{"n_experts": 96, "experts_per_token": 4, "d_shared_expert": 0, "normalize_top_k": false, "routed_scale": 1.0, "balance_loss": 0.00741, "balance_bias": false, "lr_router": 0.0017, "norm": "rmsnorm", "lr": 0.00244, "grad_clip": 1.0, "seq_len": 256, "train_tokens": 567400000}
Below are experts of layer 6 (counted from 0) of a mixture-of-experts language model. Rows are named router (the router's row for the expert), gate (a neuron's input weights, with its number), up (a neuron's input weights, with its number), down (a neuron's output weights, with its number) and show model dimensions 0-63. Each number is 128 + 32 x the weight over its row's rms, rounded and kept within 0 to 255. Numbers have three digits each.
Before each expert's rows: a language model's description of what the expert responds to. This comes from a sample of Wikipedia text that the model never trained on.

# expert 22
Function words like of, in, for, and commas in technical or descriptive prose, as in width of, tens of, plus inner word pieces.
router:114146109178133138118159143098134122093106118170081117148121125101159112155113115172094148151108089189091133125164150086175131095069135171148089129076068115177123106114171136103100073127151116
gate0:091145103106028098133148154101161168139086104089119110116175082136157151092105170126107134094101120181156029111161124174148141147114127071113109076121152112163080151134163130117087141133174110
up0:107069114139109170138155158094120167114114102121078134154132127148185049116156065118101118148114141134168116150121124151177113177093212121153157120142095135138072111106165118128095104127104148
down0:143130119062151139108078139072165160154080078122110108052135094052127130176103131158128141176115149130126174079214078172133109124126094115103162117103089103175162107083078110153169105079137121
gate1:102162068121146094145116131146133087139152135141113172142131113098103132171113085108096141150064110033184107138100160109173096116124129149135162126125124120152124127149134097177176166101114053
up1:175192097152130209122120078141131104138098152122122179125119122157194113121097117140069145160117111098183058103109166135103154136174054112116141072097143148133187153127088066170112133075129155
down1:116184160146097137186081118136154181138147165084166134123131162126107118119072169177120101156132098115156133128098110144106100168117163093123127082088155164115037124119109105166164206161155147
gate2:146132092153125169201067159138163136154132139162102129114141072116132132073097138074126148087140115159138164157146128089185071099090155137156115161148122179134167095143082161167151180151123122
up2:131165157102123135096096156169108125178110073095112118057098076100151104147092154148140119132106074139139128060184080174146136175131176118123221151174140128132133130089135107105156147146145108
down2:105111190143127104125092140087107065052129072144106117151151127107142172116119160124104108112128104106120143139134079155122152049167080059128138124152098119058076094176099167140127139085125086
gate3:121114059151108140116118118141070063092160160091135133141144126169106159167149162068064151127088176076092159105066123120165127127102068097133106117118121126116154149139070206123113127132117137
up3:202142131118159087076166164125145059129137134042157070151137112168095124152171123117115148154141119066176181127115181131146154125108129126142139120155139140117103158137123115110113123172096061
down3:119127120176089128114116127141177113161099185086147161138091146137097115107129138119120142125117117158181122162123133064117190143091085128141148171102160119137106106136144164163155120134074056
gate4:132121085160097158084171170098104167117163104115096103066128136131134130122146064121148093114102080169157148150127111158182111134150080116086104171111135104129143087094160146101162169143161079
up4:119125120142103183108172158104110149111169098113110106076123171140158104114144073110164080118107094155164145132120118169185104115174086117105092172100106106122155095097154143112179187152147073
down4:160098121097086128093106134146143131126122102148056084116129128199107127178103119160112159138089153118137140139130093088109145124134121136106135126154148033149155147075122160138209110095087075
gate5:130149172191201082101140050132121150139140087180159125171156160162110178135102117120172103160115110121124132169139151145154169197101137197104122182085120093109160144135105116137124119122150073
up5:112200094116093104164108124139142132150133145067120097117138122080093133145143155079122151123147104100102088086138101082104060059170100136144185073153134119144148121114117122101135119151116101
down5:088061159072154136116149108073078085120146159118153100122091136123106090110163107086126152157071067093131156133097159126104133131108135092113116130094160231111118072127096120157116169123106123
gate6:161172185144138117147149121162142153158100084158135077091138086136132087051168135121077134171157104133122116161120183090104115069151118068161110161108116129085094092179194137144135115105175101
up6:101147085137044095155121136160169145100143135125099123127100160113172140117151136103108147143080130172125142129143103144047154082153087169108090088157127139091088104137095123148166095138156102
down6:124105101142051116152152123165130084124112149102118126101121164109156084128113073117118160100135175112132162098148169092096129129094129225160116095115151095161116140163142131122208132187111096
gate7:083126201118106138191153074141056134141154148138158120114182171078123155142077098152140120162144134109137127117140088137095142109119089101187128033117113127128155092164146136154131123154058112
up7:083134170112097124174192091154056131151129119130133130101164159060141179124100096150112116142155095144154113126145097120106109115103093116185105034124086147100144136188148146162115092189081129
down7:118091142094119135191121099134101115152146157104127147124096146097152176085115148133104164104163140091102102160098107187073162134156152155097124063102139157088096147126138166097064171169127147
gate8:111144117139065089102120123149049103074132202163132092117146114110203044146149171142144193142115110144141153113132107133075094074122155114084148112124156127178119087105106159114140087090143094
up8:111176163148149150118097092118100154161105176166154121092168110149104143107137068129183104095118080144080118170130152155066162145105123132135128175113119135163119087098132124082128171135174178
down8:085123144137170087101115121082169086086153148105108085121097103109103111120142148077145120118085117099176126151104080120110156107200168116148072163130184215146060162111132109165168135113164134
gate9:192207164165084118158134114091134146120138138142135091143158122105166109174070109169154103140113103114118141086127096119121091094133115173130144146141076128172168133096082132118168099086064099
up9:154158117162114129184120164143183162113089147122108096056200153112138134115093135130149127197188108140101162098160059103156130161097132102135109160122181153167167117130139134150170082121066113
down9:093133120152135182120167056131127115141085115096159079101209096177137171178127060146100181130107101046139079140142210122167142119160192076129123164130104170136052127143116176168138132066122169

# expert 20
Word pieces following an initial letter or fragment, often sports or title words, such as T-est, s-quare, s-ult-an, FC, top.
router:094124158126127133139186159154124123220094097129099168126130115114068133123133153098139189095212078104127174127125111104111094121166132160097125135057120160106115130147134114083107091166172118
gate10:150191108093107119113140112155163115187076159193100105096101082113178110087113160079104120078163139082114100139110108105121119135124122068066182199140140104120180186145130184154192131173121141
up10:114117058151061147143085106116155110116103158171142094159135106095115132120163173118137072105113150182102092235130112141144136149137128177129174184120118148079152117106099140137112104114125136
down10:121131124086149032125170132108112066135136084116132150144130133114129119152147186099086124155129105136160109102112127104156116152137064161102166116151143126150211159145098105116104111183118127
gate11:130181050111137139106117149108142107180162135107080087108137082140104161210081147141108096181099111135129163132074121129100141140144079095087102080196114126131130102199089135108190171083097113
up11:157092160156142147078111125140090128096103103110190125127190146103150165075092145104124121133128050109088127136104089148135113083132148158139198132125123097119058088174096127140100100179166166
down11:087125159104069108113101098104125134166139128049118083150180097149100143150115144132172117092139097086243144116196106152173109134087129106146137092086134099149131108122086131185127090098151134
gate12:066135125165116094159109116116063127145163118126175187103120108105121134167085145142113128189150164164124107129107148135129122120142156100133161140149033149116137182071139129140106144146163122
up12:121157156119125108168083132125092130114140125115197173048105099123141144134099077150154096180166144161120114139165150123103138133065164105156152103190099194145160150087136117181124136136157140
down12:122138145104174158091154106168166086141114088151138080153107161167119143090089123043113130133149124120180174088180121104142126132073143123150130142123191179165184119118107153134172126058177099
gate13:060169178101112172159144167091133135105170180119132167197082122140137172096086185103103182111100124121145096140100141105092100194149146124195171087092097151109139135124096123122144095172147159
up13:101199125103092154165184130058125128083158193089110161160168113165147169077099136120168142090139133161174106172065154151089134158171157143118141107100106153125203155138093131113134096145123173
down13:081101201142188150156110108107117127137101107088122216124086130146102145109132143177130196119137131206167147120136131124113105143096133211111159098094153149094110106128136116107108146198080164
gate14:153132150113127153103141108131155072155157132173099125139138109140100206195097161072110145073149181103122164139172139140135176189182156165147112126092087159150127117095189119109136131129153095
up14:086159102104117147145092176169101137084108150036101113135127111141134107101114135144127109154073070170125105134146121162138119050083111041133126133123116138113117175151107105136127143156120202
down14:118146047081110107128127113143158137106114119124152108116103127170143106133084120107140087127095162135149140217095119128126118128093154128138104115159059092115181070150131128159107092116129113
gate15:175121147186116094126139120163157137123061080089118132167140092146118094069129144128095153135144121081106167148141113112152064077063137173151139120097166206080115140146097106122114144139157108
up15:157123177133112186087134141158159143081087050109159154162166112147123121060116096106110142195145136113107129115122142193146108109098176172173177120157174197145059174158119143173103132131123154
down15:186139111151138141148164149134170143108124111118126069163123164166121148103204123048096115134133101133030038138159152112165157178154162170099146147153121112134132198081101074116119135196105144
gate16:135151198149156140143128196116136147098155092121157191141117120139079132120159173097099141092137158117153103157167153120116166146185130133179118108073161148152119185120149142174136127151081198
up16:148068139077120139167083112132092125138099118138094118118104091134128140142134102131104122156093129150102121092113086063137083178142156094120150144181101081116122177111129187115090169108172129
down16:104134062139086137103145144134167131094124130109104118153108181101084153106175151143174129170120120066100144118189099162078118063108133093174140180152149085135180161140096113164105179131113110
gate17:086068129154106088167162149068137135094100156085079144136122134122119134127130164129102148081102159132162108117123164134106098141148108125139125065103087190142194100132186149115137106086128138
up17:130103150130085193113099135176105102106121076130176153177118127126125113138172125131118128172107110168116156150177191151131155120078178090154123147141129072135155159143146124157097121171108138
down17:054140099094098150111056115142096127131134111144190113122153166162173120183124109157134112104095122136069097138170118112098126087162140138117102102122122115128171143133109069202166167162074136
gate18:118114145171125093132123127124108085138093104118142153136099113096156050101159103126124185089153139167118158124103172140151174061127126053111157186088122150112146163160099087110060090139098088
up18:116110089026149089104115137095140097156128113156163122152111128142108173110113080081120153129153204129118108133164121131141155161120127122092204103092137086121127148117167121107151104152154158
down18:097106135094118141165118103152088182150150119131137121131134112112133159120119111144145072136107206151129081120120140109171190143149083196147087130132187072124124131168118163052132134136196151
gate19:137184120142125159088122134120072119170067061090149109046120120082083141130127114108148135088081181165100121131214134155135107138137119075115152110122121190102069133065154102153137081154145089
up19:146189122138122109095130121062087133149060077081129119063152136080090168120130119136155136153100144147121126129177182163106102075143160071073146128135130169116086108083118073147115091136131119
down19:049129145138136135163100176116109162126072093099108113186105156109132132114157112146136184060145125085158100114188084151092151133120073135111157103170127151112107152120090153030145134119141174

# expert 27
Middle or final pieces of English personal names, especially after John, Tom or Mc, such as Hay(d)n, -pson, McG.
router:096128146076165135187109158154140144124126151107131128144060138157155097098163174079192097085106170123114101167157088182079179136167164121122138165129178137102156144131073127125175130164131111
gate0:137109087118090112140111104144122000188152128117167126113092159100077144147131149123149097101096089142116123094095137171149142070078123067149162155088115139087127150150122145117119162099127126
up0:086133166137127180157103131149176129105087119105146134137125134178134115145116145149149114081168123107130072063114153128127106130154116064124171070123108108169088183175103123122108084120163141
down0:081106115156128096130070081157143078117067170113101128150144182107132179175119089089140133151103097123188106097114147110128182135103076181124119189123129167114113125142165153154118072104094148
gate1:195126126152144068196167144125105156165169144069052126137107125098132156107141176116111142071111128167157137156129102126114086183086152134171154132086125094158207070092133115139147131191130147
up1:150139121174099109131180127163163154089170076179098144162161125156061102152102111129115109134158139147090098164109133130130119140084163115047091171104117182148099122168192138139112182141100143
down1:141157075134063140130094093041121108116098145152118133121170145132098134114117112105170092161179121095032177115083121091120146111096129108172125184173139094112103091157053126102076082124124091
gate2:124129141153150099170098131060126128100129129144119151150099097085125171083153109053205205175155136099156167153098163175148142113172122122188107117125147098145137064135176092145099182090107119
up2:135123120110128160102156124186118134159145111103154100108160156186118081173092146223051038087110123165105102102148104081098114165083128152069158136140111160121111191123083164105142075164133123
down2:146108130188077082131138155139073120182183113160108111119104106123159153156142143106104122102119110156049089116108158182172129116114119127122106079134115188101156183195137113169108169162176057
gate3:159125153173127119152088161074177144176139102088099149131114122145157168107126077163146126159107154056160215154089127149147164091114172109177112169010153079112104101113154130109177138167074165
up3:089137164082163109142115103169136107086141103129145152137104157071054113151090123082188144091167142137096128152125093159116086058091161108170116063110124116192157091131123167165134117092135115
down3:083150109138151123099086087058095118148077129137136158137200174127162171158107155175143087115096087143106179141112132163194121099110103151187103118140069153143086095191090108120119112143088113
gate4:124088142077214032124114150078101100102132071131161178139153154104110174079136130141181172086132151130160087166108152135136125116130128150145139140137135116157055133107135133103112154165109030
up4:153113106098151099137132106157069107130136086187177075140117102128120113159139166169122137135119146106168111160173175188107107156095127166129165124118105123075189150063125146135115122168113110
down4:107091102153186158144139137148074121114089139207131167102133130127188118098124185200078150146111127163079106137115123119118079133139120117155143104144117136160175174149115173129116146136154100
gate5:071062110173139123159126067071138190138094127101136112129151103125088131115033095098181153102096132078085138148171132161182174095123126126143132132127115110113125089155134117114166164080120182
up5:095039156140167097114151127075137131150094133114097169127162116146062187114054117140135165096147140063131133144138176114151156095126070144134135175119160134118112098146127067093171146120106151
down5:112118144102085109102129125118055085150169127151117079156199166130126151119131114118170167139136125164077111080079130143168139155061081099096143075121127175076123095110152175099088128144102195
gate6:098157059113125115153109128173106147099151104172086127114135174097101130088090137113133145121131156191133112112097085115091103160163106131121113132198100199154123134158107134171091138131132119
up6:136143120119138132102084178182115150087102140159128126144141136076117186114145114102157161104155119159144148182170129134058140211098069188114081123140144141056105137121174097177155193145080145
down6:159055159165129119182112147123192164145178095131108131112109120156081161123056144158124139119132150101136141129187114119133187084116111119081095133141120095129070114095125133136114145152115165
gate7:169151108136170078090127077124107084122158179137103100125146121112144111129126137102161101100089163130095103152104130098176127109150171070071189185125133160146149178100154146212153113130205111
up7:066076101096088166122155143107127101141081141088092133139101152162104134105085105147131144046140095121121130123178121181127146143146125113121104143114127131053143166140167122125149091109123216
down7:151118151153154115170118111105098110102102121123112100139067146101098166195127135141141154103150063158176153065141124120138156103180074143099119112166150178125116132100114115121128131128156120
gate8:094132088095113127103133108146082077092117115099128071098123061125154111139103112187105141138085117134141085113174121163105104167162147066159117125148143163086157160125121140114073164126089130
up8:123105142173147175107070119089157140103146176126164161104147146151137142177130162069130061088124137092105156138082149091146136061115116109121138141124128114169128127148147119126161116115126135
down8:096149113169172093109078186138140119122185098160081150141069123160104113094171164157118123138163204126145101168162129100144170080092114115122129093142121118065063109131145180120116184142126118
gate9:125139164133179135167167133055140113120146120099047122127100138161076164108110154074048090143126212124158105083121193134134126057151128110148110186154110160082108177165087147098153114155142074
up9:087141124166153129151195102068118098135125074119056122140116148195087176083119128120095098120160173128114187066137131103132107116119112132146100117141106134039103188112070157078149121137152094
down9:073125097058078142158143161118151127197115143078160147120136082130126166128102130159090171126095144115201132089141074145114138148157154089160126145151078181142133170128112134142152137091142215